Below are experts of layer 10 (counted from 0) of a mixture-of-experts language model. Rows are named router (the router's row for the expert), up (a neuron's input weights, with its number), down (a neuron's output weights, with its number) and show model dimensions 0-127. Each number is 128 + 32 x the weight over its row's rms, rounded and kept within 0 to 255.
After each expert's rows: a language model's description of what the expert responds to; "raises" lists some tokens whose logits its average output raises strongly, later layers aside. This comes from a sample of Wikipedia text that the model never trained on.

# expert 40
router [176 138  61 119 110 102 146 114  91 123 130 120 143 107 141  96 127 115 139 150 150 105 127 170 121 122 152  57 130 159 166 140 120 104 157  79 138 100  73  85 121 200 105 130 129 119 131 124 178 157 112 207 143 124 119 163  95 116 129 125  31 104 100 140 213 153 184  74 105 140 137 165 163 174  95 162 126 123 176 127 125 123 172 132 148  56 131 225 170  99 120 117 145 110 144 110 129  59  88  89 151 130 133 172 112 112 108 182 163 131 141 150 138 113 101 104 122 134 114  81 151 114 109 130  80 131 131 121]
up8 [169 154  94 111  64 147 159 117 214 170 121 135  99 185 174 158 100 124  97 161 141 113 103 129 134 108 101 153 119 156 153 103 129 103 136 128  98 112 146 135 124 195 147  99 119 150  55 192 146 180 137 120 200 141  74  94 117 109  74  73  90  91 119 157 166 140 144  92 136 117 119 106 175 141 154 129  78 143  99 161 154  76 137  75 139 164 105 178 146 138 127 142 111 116 126 151 175  89 181 105 111 146 133  84 102 107 112  97  75 141  99 140 109 167 101  70 125 135  68 118 101 178 135 148 163 159  91 122]
down8 [101 111 163 153 157 105  94 136  55 120 148 125 111 110  85 133  95  89 152 139 156 142 123 108  79 189 146 123 109 119 206 116 100 172  68 153 106 150 109 121  90  90 116 132 148 146 150  83 110 110 115  94 142 124 155 146 123 192 158 172 182 141 159  71 124 134 155 138 115 168 142 122 114  99  67 195 116 124 106 134 153 140 106 134 120 104 160  44 114 114 126 141 131  84 145 131 162 164  95 186 159 150 172 134 111 100  90 165 161 151 144  78 102  85 206 138 177 126 159  59  87  89 109 161 112 129 129 166]
up9 [144 199 129 109 121 158  87  70 137  66 141  99 147 129 118 124 113 102 144 135 116 119  75 122 149 110 103 119 137 132 118 149 126 119 133 129 143 165 123 112 142 190 177  87 107  91 194 129  74 185 174 148 190 148 164  62 143 100  97 127 142 154 106 136 163 146 194 109 150 149 121  90 104  77 110 157 115 128 105 113  86  79 133 135 157  93 138 137 104 114 100 159  86 141  77 154 156  91 204 136 132  99 172 153 100 152  70 101 148 102 164 147  11 137 154 138 116 110 122 131 158 105  71 120  95 107 140 130]
down9 [161  95 111 170 133 114 156 170 103 110 167 153 114  90 167  90 120 107  49  89 109 126 109 193 134 153 126 155  80  89 157 141 127 138 121 167 130 109 163 120 105  79 142 114 150 144 178 143 135 118 159 131  89 127  85 121 139 135 190  73 122 216 130  62 138  99 116 151 118 156  89 140 178 194 109  87 155 134  90 114 100 141 111 194 140  82 119 147 183 129 110 139 151 126 132 157 131 126 126 138 178 158 135 131  93 120  95 141  36  81 121 103 104 160  81 111 148 124 122 180  73 150 134 121 101 103  92 186]
up10 [117 139 102 209  30 134 195 168 118  83 145 104 173 146 165  99 136 175 174 129 126  99 119 135  80 135 177 147 169  76 148 127 130 134 100 100 128 119 142 144 145 118 132  99 140 134 108  84 168 133 173 102 145  98  80  86 113 142  96 111 130 155 140 122 159 182 137  70 130 107 182 111 118 113 121 166  65  95 162 145 125 141 121 169 181  87 142 157 136  74 116 119 139 135 152  83 129 176 135 116  12 144 157 116 138 109  99 139 117 152 135 136  95  71 154 162 117  81  89 103 108 107 155 132 100 170 119 106]
down10 [114 155  87 131 132 146 152 191 198 151 139 141  82  77 137 101 110 152  51 148  66 127 121 128 138 138 176 160 141 136 111 121 147 141 137 129  70 150  93 108  75  99 103 135 189  73 147 179 129 112  83 127  50 145 136  96 151 120 134 157 120 121 132 146 186 146 131 143 115 149  92 161 149 198 100 138 102 173  95 114  94 162 156 103 130 115 110 112 125 168 160 139 149 128  79  93 146 108 129 192  83  70  37 129 168 152 127 161 150 144 157 108 109 132 129 123 128 196 109 140 131 127 109 126 157 194  94 106]
up11 [122 107 114 116 132 178 152 128 136 147 151 189 106  92 149 140 151 132 125  84 118  82 124 138 108  71 105  96  98 194 136 170 156 207 172  97  91 114 141 133 141 136  83 126 176 179 125  98 144  98 130 157 106 141 113 105 113 152 131 153 179 109 118 141 200 141  86 161  42 104 155  98 141 108 179 126 112 172 127 181 171 123 180 103 178 156 161 151 153 103 107 174 157  84 141 127  82  98  81  53  99 169 141 120 122 107 143 151 118 111 173 130 158  92  94  71 106 114  93 103 143 143 178 121 131  82 158 132]
down11 [116 115 124 135 139 103  82 153 105 131 141 161  64 143 178  46  84 135 115 116 135 116 171  55  96  99 117 213  90  84  87 139 171 140 116 141 142 146 131 122 142 157 147 114 152 163 123 156 102 163 189 119 121 119 141 131 186 113 128 184  94 123 131 142  88 166  81 158 167 120 123 152 123 126 132 172 159 157  93 166 111  58 187 116  92 177 131  78 131 175 105  97 111  89 152 122 153 172 140 166 203 100 168 124 113 112  95 182 166 136 148 133 140 137 171 183 103 116 127 106 158 135 115 139 171 104 150  91]
It responds to: Digits, en dashes, colons and degree signs inside years, birth dates, scores, times and table figures, such as the 9 in 1908.
raises: "0", "2", "1", "ending", "right"

# expert 44
router [157  65  99 125 195  65 110 146 129 159 202 109  91 142 145  65 104 174 158 152 160 175 140 167 127 133 154 105 133 133 122 108  97 142 113 116 100 169 138 114 156 182 129 108 127 133 161 100 147  95 128 151 133 141 146 164 152 151  91 106  88 111  76 158 167 169 129 101 126 118 132 191 134 150  68 168  63  50 129 137 114 147 163 126 154  87 115 182 174 130 106 130 135 183 132 134 120  79  93  67 117 105 169 101 110 133  93 140 148 149 130 190  80 108 114 122 120 120 146 116 174 150  79 104  68 105 132  70]
up0 [113 102  91  98 195 134 155 151  90 168 132  92 147 154 139 180 104 113 136  98 147 103 132 131 126  58 118 161 100 127 105 139  60 144 103 137 166 166 113 156 126 125 152  78  98 125 137 113 110 140 168 102 169 175 138  97 154 102 114 143 113 113 164 123 189 141 108  72 154 179 121 155 219 103 143 170 139 128 179 119 167 103 164 137 121 139 155 118 119 138 147  60 150 119 116 150 125 103  98  99 143  70 183 122 140 176 101 151 103 168 108 133  96 190 111  92  60 156  92 119 147 170  91 202 123 162  72 151]
down0 [135 109 110 128 134  55 121  71  88  95 135 134 154 140 150 168  88 163 100 174 142 142 104  67 169  92 145 163 105 204  78 107 199 167 114 146 133  65 146 124 106 110  80 149 111 133 193 134 154 154 145 144 123 135 138  69  90 158 126  96 112 121 124 111  55 149 163 126 154 124 136  77 111 151 128 100 147 129 106 160  68 199 130 115 141 172 121 149 143 153 124 136 134 149 121 117 169 107 190 139 119 140 122 188 149 190 119 109 110  92  67 119  90  81 136 136 127  92 179 155 154 119 134 125 193 118 159 159]
up1 [141 152 101  97 104 120  86 127 153 180 179 127 162 106  62 113 106 126 147 149 131 136 140  92 206  98 139  88 114 153 140 111  77 142 169 150 139 164 177  88 104 165 177 126 166 153 123  69 131 130 152 191 180 122 180 135  95 132  99  96 134 104 122 127 163  94 103 123 125  93 124 122 172 167  47 121 107 118 186 100 167  48 128 105 135 137 153 117 199 169 122 117 181 122  57 139  75 152 145 157 111 135 153 125 123 132 126 117 159 122 150  89  81 183 138 137 142 170 136 115 145  74  97 172 103 133 103 148]
down1 [136 173  81 115 171  71 120  84 111 135  78 144 113 114 147 109 155 134 138 139 141 154 126 146 128 124 119 120  71 180  82 120  76 136 155 178 115 134 154 156 173 122 174 106  99 101  90 118 162 138 166 155 135 101 151  42 115 151 139 132 158  62 178 149 128 132 154 213 120 100  93  97  76 129  53 106 147 104 124 149 131 130 149 143 106 139 141  58 150  88 124 161 165 150 145 130 110 185 114 162 121 157 108 158 102  40  81 145 117 118 136 141  77 125 165 152 181 151 152  97 123 113 175  86 105 115 184 117]
up2 [158  97  89 196 142 104  99 165 192 126 154 174 104 195 146 114  51 111 172 132 105 130 149 173  84 128 180 126  70 120 140 120 124 133  24 100 118 112 131 136 159 145 153  84  99 177 137  76  90 209 154 136 160 127 110 175 159 163 116 134  99 114 117 166 124 157 141 161 110 125 134 179 151 112 112 123 133 133 170  78  85  39 111 118  78 104 136 112 108 131 146 174 121 148 121 156 165  52 119 139 131 129  99 111  87 140 104 103 145 166  85  96 126 140 139 137 135 137 111  94 154 146 134 158 136 106 123 115]
down2 [ 92 180 205 128 139  94 119 112 117 142 194 126  90 136 200 118  41 159  39 105 119 100 113 140  88 129 132 130 131  94  97  82 103  98  79 143 111 123 181  86 112 159 106 160 132 127 134  68 125  86 121  85 131 151 137 151 117 166 109 101 110 141 107 171 116  88  96 150 151  81 139 161 108 130 107 122 158 164 114 112 136  78 162  74 164 122  95  93  89 169 147 139  92 116 198 133 105 130 133 155 102 138 106 109  98 133 107 141 125 135 239 131 142 124 137 102 162  92 156 111 166 129  89 136 103 119  81 134]
up3 [186  87  97 133 132 114 100 127 118 121 146 143  59 123 148 145 144 184 112  86  95 153 132 100 112 135  78 163 106 159 145 115 173 125  79 144  95 114 139 134  83 101  95 190  97  81 154 116 116 177 134  86  93 167 140  69  73 128 104 202 134  86 131 107 156 127 138  70  75 128  96 136 122 133 139 136 168 120  85 156 147 136 133 136 165 162 140 137 105 192 132 104 151 162 187 126 117  87 135 148 170 151 165 183  73 129 160  94 183 117 133 174  63 113 104 144 171 165 100 164 102 170 128 141 119 105 172 181]
down3 [103 113 145  98 141 151  68  80 182 175  69 151 110 139 140 147 119  83 133 185 163 131  57 188 115  97 129 128 127 122 149  97 127 119 135  73  59 177  94 143 114 117 189 108 128 114 128 111 110  86 127 167 110 107 167 156 134  98 139 131 134 177  67  94 123 155 174 147 112 127 165 163 105 122 206 154 143 190 184 141  94 141 123 102 134 166 132 164 196 121  96 134 132 201 105 126 153  93 108 127 159 133  80 158 139 113 139 124 152 117 156 159 156 103 132 127  56 119 103 167 101 163 155 159 164  99 143  94]
It responds to: Opening parentheses and quotation marks after a name or verb, plus line breaks, dashes and == heading markers that open lines and sections.
raises: "G", "S", "W", "I", "V", "K"

# expert 13
router [115  77  98 144 122 145 180 135 153 134 171 138  99  68 151 103 170 196 163 172 138 128  20 173 104  96 160 100  99  85 139 153 145  91 130  47 167 144 109 125  92 153 130 112 127 176  98 107 149 130 133 145 128  99 117 139 138 140 181 147  66 117 130 116 116 135 126 113  94 159 128 107 135 114 104 118 119 110 192 142 125 112 125 179 181 113 162 157 145 169  99 186 127 166 158 136 145 109 107  47 107 143 115 174  71 128 115 159 177 113 103 145 126 118 110 116 138  99 147 127 119 124  87 219  98 104 155  78]
up16 [116 106 159 121 162 151 193  77 167 121 107 112 156  84 129 132 137 123 101 109 115 132  40 128 157  82  91 137  87 151 120 140  74 125 124  96  89 159 126 129 125  95 124 177 103  90 140 125 111 151 173 169 122  93 127 124 197 146 129  85 104  87 101 117 164  94 142 139  83 193 166 128 111 106 103 163 101  64  91 202  92 151 140 154 171 108 190 152 133 174 160  87  98 136 148 149 128 153 160 100 149 169 149 101  68 179 105 175 165 133 142 183 143 102  88 182 108 127  87 150 137  96 109 125  91 110 135 104]
down16 [147 101 137 112 156 132  71  87 151 117 139 151 112 184  28 131 122 121 140 142 121 145  99 125 141 111 112  97 109 133 106 137 104 114 168 139 104 123 114 120 154  95  72  90 143 113 135 100 101 107 104 105  95 174  79 202 203 162 145 137 126 173 125 144  80 156  99 133 111 100 147 162  81 137 142 154 204  64 167  81 118 159 158 143 144 126  94 163  71  85 138 185 155 194 139 146  97 123 133 132 131 154  98 135 156 159 215 119  96 128 127 190 116 127 154 130  95  84 105 155 135 101  92 145 170 137 132  76]
up17 [105 145  71 148 107 122 112 112  61 154 117 165 128 156 154  90 154  99 115 155  93 113  99 129 133 173 138  80 118  95 138 105  93  90 146 120  49 145 158 118 141 149 110 104 149  96 181 138 137 161 188 115 136 130 163 152  93 188 172 168 113 180 139 172  98 171 131 103  76 125 111 108 112  86  72 165 113  58  70 146  87 171 195 113  97 115 122 131 138 139  97 112 101 121 131 128 111 167 140 162 142 163 112 162 158 145 126 158 122  95  83 114 152 116 152 166 131  94 145 135  47 144  71 183 188  84 122 153]
down17 [129 144  32 147 126 145 175 169  92 138 101 151 107 155  79 144  83 173 146 104 157 121 143 111 213 131  60 124 231 146  64 154 114  74 149 134 163 166 118  96 100 124 146 124 185 114 160 114 127 134 172 146 114 210 121  83 156 169 173 119 105 130 107 130 179 134 143 147 117 154 111  96 141 141 110  99 183 129  73  96 156 113  97 169 159 149  96  95 177 135 124 128 144 119 133 127 112 125  85  87 146  99 135 120 109 166 147 131 125 103 114 121 128 169  93 151  83 174 136 130 136 147  84 181 103 146 150 114]
up18 [127 131 117 153 151 148 158 169 146 159 152  72  75  89 196 131 113  99 171 131 116 145 142 192 180  38 122  98 133 149 137 127 101 127 118  56  80 113 108 120  90  72 117 145 145  99 127 132 116 148 143 164 179 117 167 134 195 116 194 128 130 141  89 139 153  84 158 141 122 147 101 127 174 115  78 119 117  97 132 129 148 169 100 103 121  88 138 114 170 144 130 137 147 107 124  84 125 150 166  61 177 152 121 105 155 115  53 159 152 183 113 116 159 158 163 146 117 136 127 147 181  89 109 200 178 167 154 135]
down18 [ 91  95 102 137 114 104 118  68  94 126 120 107 121 135 142  79  84  99 122 166 104 134 174 141 130 137 141 116 121 120 130 151 174 136 106 159  87 134  90 152 117 132  50 170 112 100 105  97 164  73 121 153 111 137 137 189 158 187 100 170 187 153 105  84 171 136 106 112 151 135 114  78 159 111 138 140 208 137 183 151 105 162 143 145 147 118 134 118 120  66  84  94 130 162  84 137  99  55  83  98 182 136 163 169  98 137 113 144 133 124 128 100 107 102 160 154 125 130 139 170 108 197 136 178 110 200 127 195]
up19 [163 134 140 142 133 142 154 135 109 114 112  94 112  79 136  90 224 112 158 165 145 113  81 102 139  88 197 123  60  62 133 160 127 153  55 130  95 123 151 129 123 106 122  88  63 149 143  75 157 136 138 128 105 111 159 130 111  73 110 127  75 104 146 134 130  92 186 147 131 138  85 145 115  98 116 129 161  72 146  62  49 148 114 159 146 109 177  92 101 112 160 141 103 156 196 143 152 137 153 128 129 146 128 169 136  96 142  95 105  95 147 143 165  83 147 149 166 124 181 116 146 113  71  91 140  82 159 116]
down19 [ 69 132 150 112 127 136 120  80 138 129 152 168 108 184 128 124  99 179 189 102 152 117  95 166 108 133 140 134 159 208 114 165 177 115 147  94 136  87 102 128 132 131 141 121 184  58 106  91  75 119 134  96  63 115 145 137 159 118  87 122 203 174 128  89 104  77 154 157 102 119 138 126 106 113 171 151  88 141 178 168  73  81 169 140 137 116  92 160 113 127 187 122  82 112 154  81  81 148 132 132 164 148 131  60  95 109 154 146 100 119 122  74 133 149 150 155 144 168  89 143 137 137 157 117 111 183 110  82]
It responds to: Noun suffixes and nouns like development, construction, University, History, Education, often in infobox labels or institution names.
raises: " and", ",", " ("

# expert 37
router [121 146  90 109 129 116 156 130 133 149 161 105 110 110 178 118 147 157 178 150 163 164 103 161  93 151 129 120 207 132 130 141  95  76 134  78 121 181 194 119  99 156 109  80  86 130 174  52 153 118 108 124 130 117  98 160  68 140 172 123 119  88  75 222 163 132 149 123 114 161 150 111 115 160  55 141 114  99 145 127 193 127 121 121 200 120 100 115 150 155 121 205 140 159 161  86 117 116 130 166 117 113 100 101 128 124 108 159 152 146 116 132  67 135 118 135  88 131 140  65 145 136  91 123  66 111  90 127]
up1 [ 92 133 135 105  95  61  77 119 184 149 188  76 117 135 131 153 128 141 103 166 210 110 158 126  99 115 184 144 141  72 128 140 206 104 197  96 151 132 156 158 104 118  95 147  89 129 116 141 151 146 165 104 151 125 135 180 163 140 138 168 146  95  95 136 193 114 173 166 134 135 112 114  74 140  86 106 131 136 153  78 162 124 160  57 170 150 104 165 113 118 151  89  88 116 165  88 109 146  72 135 142 104 126 155 127 124 107 121 121 175 129 164 150 139  86 105  95 122 151  95  98  82 136 112 179  91  62 126]
down1 [126 126  81 131  94 167 129 198  91 135 131 142 100 102 153  71 130 197 137  73 120 138  93 104 119 162  85 153  93  64  80 114 134 166 138 127 163  73 102  97 128 118 149 103 128  93 198 164 113 140 103 122 106 175 105 163 158 127  55  78 163 143  90 118 115 122  99 102  96  88 120  87 161 137  95 160 182 109 151 120 151 124 123 130  96 132  90 134 133  52 147  88  92 102  92 112 153 134 109 207  53 112 133 156  81 119 110  98 107 107 138 153 180 145 196 142 132 113 147 126 114 125 140 158 114 101 173 137]
up2 [167 156 152 120 164 154  98  62 154 122 162 164 132 121 168 165 185 165 148 154 143 106 147 146  75  88 169  91 187  94  71 143 206 138 144 139 149 155 138 115  94 127 143  82 118  94 135 160 148 116 167  88 100 107 126  74 152 143 127 186 143 120 131 139  93 115 114 167  85 172 138  98 144 101 129 103  62  85 157 108 225 140 153  68 152 117 123 136 137 129 150 106 107 151 145  77 130 132 125 208 126 109  61 165 140  97 114 169 187 113 143 142 114 153 124 148 131 139 146 122 138  85 141 167 148 133 188 144]
down2 [121 134 148 155 117  89 126 142 118  97 171 134 100  82 114 153 133 112 122 134 138 131  96  88 146 146  91 141 173 148  98 113 142  81 107 106 152  75 182 101 150 134 137 106 172 109  62 112 151 149 108 112 157 138 146 161 176 177 106  91 199 175 121 149 111 130 183  76 127 106 128 173 151 106 155 124 128 126 139 144 138 153 103 157 134 124 135 169  80 108 131 124 194  72  82 162 169  61 125 123 137 121 136  75 131 135 161 195 176  66  95 150 163  75  92  55 133 140 121  68 152 192 142  88 152  73 151 146]
up3 [131  99  60  43 124  57 137 125 174 114 151  95 159 131 165 128 164 138 106 106 138 185  84 149 126 107  68 121  86  80 134 223 140  41  82  77 143 145 116 167  98  97 130 168  97 116 126  79  96 153 113  94 139 112 109  57 128 158  92 102 124 142  90 162 178 134 100 104 124 142 122 115 138 137 138 120 151  98  73 157 168 138 168  97 139 112 164 123 169 134 111 131  99 135 148  85 104 141 171 134 123 159 108 133 145 159  42 117  90 128 137 136 162 110 162 150 112 123  94 117 141 133 104 159  80 123 119  91]
down3 [128 153 160 215 100 112 154 123  82 181 138 131 149 164 125 103 113 160 149 119 152 144 168 162 150  83  81 137 137 113  93 109 112 144 100 198 148  92 123 124 146 136 117 114 125 135 153 180  81 166 156 118 137 123 153 171  93  95 123 129  66 148 175 106  98 173 216 103 113 195 171 143 173 146  86 171  99 115 139 125 115 124  77 117 210  96 121 135 126 137 104 129 152  98 121 135 128 108  36 133 137 119 157 140 117  98 156 139 157 160  99 112  96 188 157 130 160 101 105 146 143 177 169 118 115 205 153 117]
up4 [118 132 134 126 137 124 124 127  86 140 116 140 146 100  90 123 118 148 108 129  98 176 166  97 110 107 109  93  98 134 149 158  55  54  80  99 137  89 108 152 158 126 147 137 128 143 102 157 109 109 187 120 140 103 144 108 151 118 162 134 163 132  89 167 148 203  96 128 173 214 167  65  91 116 127 139  94 172 173 186 135 107 150  74 124 142 106 108 173 138 116 114 189 127 176 147  98 129 128 163 107 174 176 100 143  83 124 182 125 158 150  79 132  72  74 173 148 104 148 177 137 127  68  84 117  74 135 153]
down4 [121 119  86  76  94 165 149 135 188  71 130  54 100 170 165 102 112 100 160 117 132  92  68 136 168 143 117 149 114 122 112 123  67 173 115 117  48 149 170 179 112 163 112 123 163 116 138 121 179 183 161 136 104 147 114 100  94 140 134  61 170  93 150 126  94  82 136 163 104 118 148 174  95  85 124  93 135  97  97 143 171 121  71 130 147  57 158 162 136 128 107 136 113 107  86  82  77 135 145 149 162 141  97  99 187 132 101  95 114 159 139 147 126  98 175 153 141 184 139 138 153 160 145 113  85 114  94 125]
It responds to: Main verbs after a subject, mostly was, is, be, has, had, been, became, in narrative sentences.
raises: " the", " ", " a", " an"

# expert 25
router [156 115 101 125 113  73  92  89 145 132 124 121 117 114  86 122 202 208 162 148 139 154  98 154  87 101 161 153 115 146 163 193  20  52 174  71 163 151 123 138 114 144 115 170 119 163 132 147 161 164 139 133 130  90 133 127 124 154 114 111 104  99 116 148 131 130 175 129  69 170  84 114 153 171 141 136  67 104 108 119 121 156 118 145 149  85 145 166 146 120  59 142 148 139 118 136 166  79  84 113 102 172 134 126 104  82 125 175 154 188 109 121 131 122 124 110 163 169  94 121 188 135 115 149 101  92 120  93]
up1 [157 131 117  87 116 120 191  90 100 166 146 133 168 165 139 161 139  88 139 146 203 129 156  79 151 167 125 183  81 148 158  82 144 117 153 101 116 202 204 118 104 116 131 118 125 106 151 106 111  81 100 141 210 139 162  94  91 135 143 129 227 144  94 115 189 132 104 104 134 120 102 133 147 113 128 152 117 114  79 169 104 137 154 113 155 150  48 128 147 149 157 106 189 109 119  82 106 111  99 112  97 166 149  76  73 129 123 162 145 116 125  69 118 173 121 121 114 132 159 174 144 137 121  83 108 142 109 125]
down1 [110  94 135 203 147 144 137  90 158 159 172 178 114 156 121  77 100 165  65 104 119 117 130 180  97 163 134 173 167 135 132 203  84 151 115 143 141 139  88 117 166 152 109  75 134 128  83 159 120 183 160 123 171  99 102 180 153 147 101 131  77 138 165  97  76 154 130 143 140 129 157  84  82 151 112 107 102 161 120  91 103 152  98 137 145 132 110 105 171  99  99 145 143 151 111 166 193 100 102  92 153 130 102 176 175  99  86 138 101  87  76  61 161 168 141  99 144 164 192 146 116 162 144 160 135 119 151 141]
up2 [161 127 127  93 109 118 153 139 127 147 196 192 198 140  73 115 144 165 164 138 123 192 124 152 132 109 128 153 118 150 108 167 119 116 144 169  78 125 109 122 127 148 126 145  92 175 125 176 111 168 136 173 171 121 109 156 218 138  95  39 119 135 113 168 136 101 122  98  73  77 108 157 156 110 151 151 133 108  82  99  93 153 116 159 120 161 101 156 155 142 115 179 128 106  75 120 194  70 158 106 177 164 126  92 146 113 139 153 113 163  58 129 154 141 154 157 153 133 112 157 153 102 159 127 101  77  74 127]
down2 [148 140 134 119 166 136 105  99 130 126 171 105 110 114 118 195 156 113 182 144 136 147 112 138  98 197 121 149 120  63 161 169 154 140  78 165 188  86 128 124 168 100 164  59 146 150 106 128 121  97 128 106  92 141 147  84 112 153 130  91 180 140 135 124 129 112 167 227  89 157 142 152 146 110 139 110 188 120 110  73 141 112 125 128 135 135  99 131 172 149 116 101 150 197  87 168  97 137  67 119 119 104  74 183 137 141  94 135 145 123 151  93  95 160 122 175 108 158 153 113  86 139 107 177 189 173 187 101]
up3 [168 138 147  83  97  80 134  99 138 146 138 188 190 187  96  81 226 129 108 142 103 129 156 108 143 152 168 195 119 146 114  93  95  89 196 142 166  89 103 151 123 170 161 143 137 177 185 131 109 164 114 123 187 128 139 143 195  94 149 131 109 186  56 154 142  69 151 111 135 104 136 143 125 126  84 132 139  97 150 122 128 137 110 106 115 117  94 131 119 152 100 114 170 153 123 113 180  93 165  63 106 137 117 147 112 132 120 100 113 142 151 154 125  91  95 128 170 105 171 179  90  87  86  86 108 127 112 131]
down3 [170 127 110 184 127  95 164 100 103 144  84 156 121 129 141  68 132  94 134 130  74 173  70 147 116 112  87 130 165 118 122 107 164  93 112 114 164 146 124 135 181  83 146  93 140 163 179 105 148 136 149 121 114 153 117 117  72 104 140 130 114 166 115 121 162 121 116 155 161 135 115 171 122 132 167 170  75 189  96 124  92 156 103 101 159  67 128 182 206 127  86 110 124 113 169 145 190  75 193 107 110 141 101 111 156  96 111 121  96 216 125 154 132  95  57 134 116 135 114 163 183 104 139  95 165 106 164 143]
up4 [150 201 108 160 103  99 143 177 117 182 108  73  85 145  97 136 119 113 171 136 120 158 105 195 109 138 130 159 139 152 167 178 150  99 100  95 104 119  80 107 150 140 123 135 155 165 203 187 150 167 164 135 110  95 166 199 161 133 137 154 134 170  95 173  90 127  63 143  95 101 123 156 105 159 157 123 113 195 119 152 166 134  62 181 118 154 142 140  67 131 100 164 176 174 122 112  95 179 140  97 104 181 150 165 135 162 130 126 112 137 155  58 134 108 159 119 107 162 126 136 132 163 153 134 140 131 144 114]
down4 [ 88  79 145  85 126 162 106  95  90 129  99 115 159 159 170 149 150  77 127 158 128 147  77 115 124 190 115 114 153 114  73 125 116 121 125 137 133 128 156 142 116 106 148 163 173 164 137 146 176 116 115 146  72 126 115 161 130 138 180 133 168 129 207 143 171 143  95  99  99 118 138  76 177  93  78 133 125 116 158 160 136 142 139 154 163 143 118 165 190 164 135 122 108 104 122 121 143 159 104 130 176  97 105 143 142  68  82 111 200  67  87  46 117  81 147 137 116 122 187 184 122 214 124 154  91 124 133 132]
It responds to: Common nouns after the, a or his that name people, works or groups: film, album, band, club, actor, candidate, series.
raises: ",", " and", " from", " ("

# expert 7
router [146 137 105 176 123 118 169  54 190 154 112  94  87  88 126 110 181 169 160 155 107 135 104 133  95  84 151  87 154 169 164 129 111 153  92  98 114 148 107 105  89 129 115  96 106 153 111 176 189 142 148 124 112  89 124 192 144 126 139  94 107 106 150 176 131 160 149 126 136 184 166 112 187 143  82 152 117  70 106 142 113  83  78 170 177  89 177 118 180 172 110 148 157 150 170 122 134  90 139 132 149 134 119  93 119 107 172 164 117 168 141 172  90  97  96  92  95 113 181 118 185 117  78 115  86 149 132  84]
up1 [138 126 121 149 181 128 129 101 127 165  98 115  93 108 106  75 171 168 179 141 114 126 154 118 181 144 144  53 135 112  88 157 101 129  85 151 111 136 129 113  89 101 153 105 146 152 118 114 134 183 113 121 148  94 189 191 139 168  91  79  88 112 130 203 103 166 173 116  88 111 106 129 149 151 101 123  86 135 113 128 148 137 124 149 140  87 178 105  97 114 132 176 121  74 130  80 140 140 133 104 171 182 135 134 158  98 139 129  45 103 146 141 139  73 189 106  96 150 104 115 156  76 160 149 143  52  64  93]
down1 [153 154  97 124 130 141 146 155 165 134 138  96 182 147 178 122 128 105 131 127  75  82 176  94  68  92 155  77 142 124  96 129  89 102 126 105 117 126 126 171 112 175 115 109 189 104 177 135  89 160 133 124 132 119 148 108 100 104  43 146 136 136 117 123 158  98  62 132 140 143 110 129 139  90 185  46 181 157 147 172 147 165 114  93 124 169 140 144 109  87 132 156 106 145 139 116 107 147 148  97 130 140  90  45 162  95 122 147 124 108 153  96 146 153  52 115  97  81 167  89 101 163  98  93 111  47 154 112]
up2 [116 157 139 117 115  81 147 103 142  94 140 129 178 105  89 119 119  91 148 155 103 146 176 193 122 129 152 100 135 179  80 132  96 141 140 109  95 187 110  96 139 172 185 114 136 110 175 139 132 162 150 116 107 106  94 167  98 102 111  47 137 170 189 150 153 130 102  72 103 137 150  90 157  92 115 180 106 142 127 175 153 125 127 147  85 120 203 117  64 115 119 148  96 139 144 193 110 150 161 157 108 207 112 153 155 164 141 122  83 123 146 192  64 101 104 139  79 124 172 108 151 121 122  91 152  83 109 129]
down2 [109  72  96 118 116 109 182 177 130 129 157 151 163 107  99 114 161 119 155 103 145 135 110 156  91 130 115 161 157 154 123  73 130 105 148 219 160  85 156 106 159 153 170 204 117  76 142 111  87 129 118 186 147 115 154  79 145 171 167 172 111 142  76  70 157  92 172 131  87 165 145 143  80  97  88 129 152  83 107  67  79 135  86 180 139 106 113 109 126 104 131  94 146 153 132 112 143 124 103  98 157 140 146 100 131  92 137 156  63 176 196  96 140  88 119 106  80 174 101 142 137 115 141 140  94 121 120 147]
up3 [122 143 120 178 107 127 124 126 122 164  91 144 120 101 158  93  92 173 123 140 103 119 180 138 100 144 131 103 117 151 160  77  99 173  60  98 151 139 137  77 107 128 183  97 112 155 159 162 171 153 116 121 189 114 124 159  81 124  89  87 133 133 125 121 101 153  98 172 122 134 110  93 166 149 105 122 142 118 117  91  83 158 154 239 162 129  85 191 152 131  47 116 122 148 148 105 192 126 173 111 159 155 131 117 121 101 160 175 121 116 111 127  74 174  87 120 117 120 157  72  95  81  76 113  87  81 101 110]
down3 [ 44 101 208  99 124 135 115 121 166 129  83 182 144 143 157 101 155 138 164 101 168 191 113 143 131 119  74 180 101 123 137 134 130 127 105 173 156 130 160 230 156 111 106 142 101 127 112 122 153 126 144 149 123 117 132 130 138 165 144 146 162 166 137 119 128 160 127 111 124 128 123 116 123 122  78 132 132 116  98 143  67  69 144  55 103 155 111 127  68 166 183 109 112 102 102 105  60 112  77 136 113 125 141 147 164 102 134 147 120 174 125 104 157 127 154 106  90 167  78 163 130 138 136  90  76 223 115  84]
up4 [127 153  97  86 127 142 168 149 126 100 114  96 120 161 122 127 105 148 101 132 128 155  72 152 125 103 126 111 122  71 181 177 129 142 158 126  63 161 117 115 123 138 137 107  63 117  93 124 144 144  88 106 120 135 132 143 191 111 108  89 112 131 188  22 155 155 138  99 188 200 150 125 150 122 165 137  96 114 143  98  81  98 113 143 134 152 162 158 186 193 118 141 112 134  70  81  67 134 146  96 157 160 134 100 140 145  87 120 104  73 150 205 125 163 135 193 117 151 153  91 165  99 133 146  92 164 117 114]
down4 [114 154 103  84 160 127  55 129  88 156 114 203 185  93 114 146 116 170 104 169 109  75 132 120  90 122 101 139  96 120 117  43 148 105 129 166  79 131  72 132 133 190 169 165 128 139 115 116 155 124 170 171 169 178  82 145 131 132  47 171 129 104  84 123 167 135 146 181 136 113 143 136 142 106 147  98 143 134 179 107 102 135 164 123 127 120 109  99 137 110 143  67 169 167 120  84 130 135 144 112 157 185 107 120 152 127 123 164 185 149  74 103 143  91 162 122 175  99 161 127 155 112 161 195 103 143 100 127]
It responds to: First pieces of split words, like f in fence, comp in compromise, F in Future, and the 2 starting years such as 2013.
raises: "ut", "it", "ah", "ook", "il", "ir"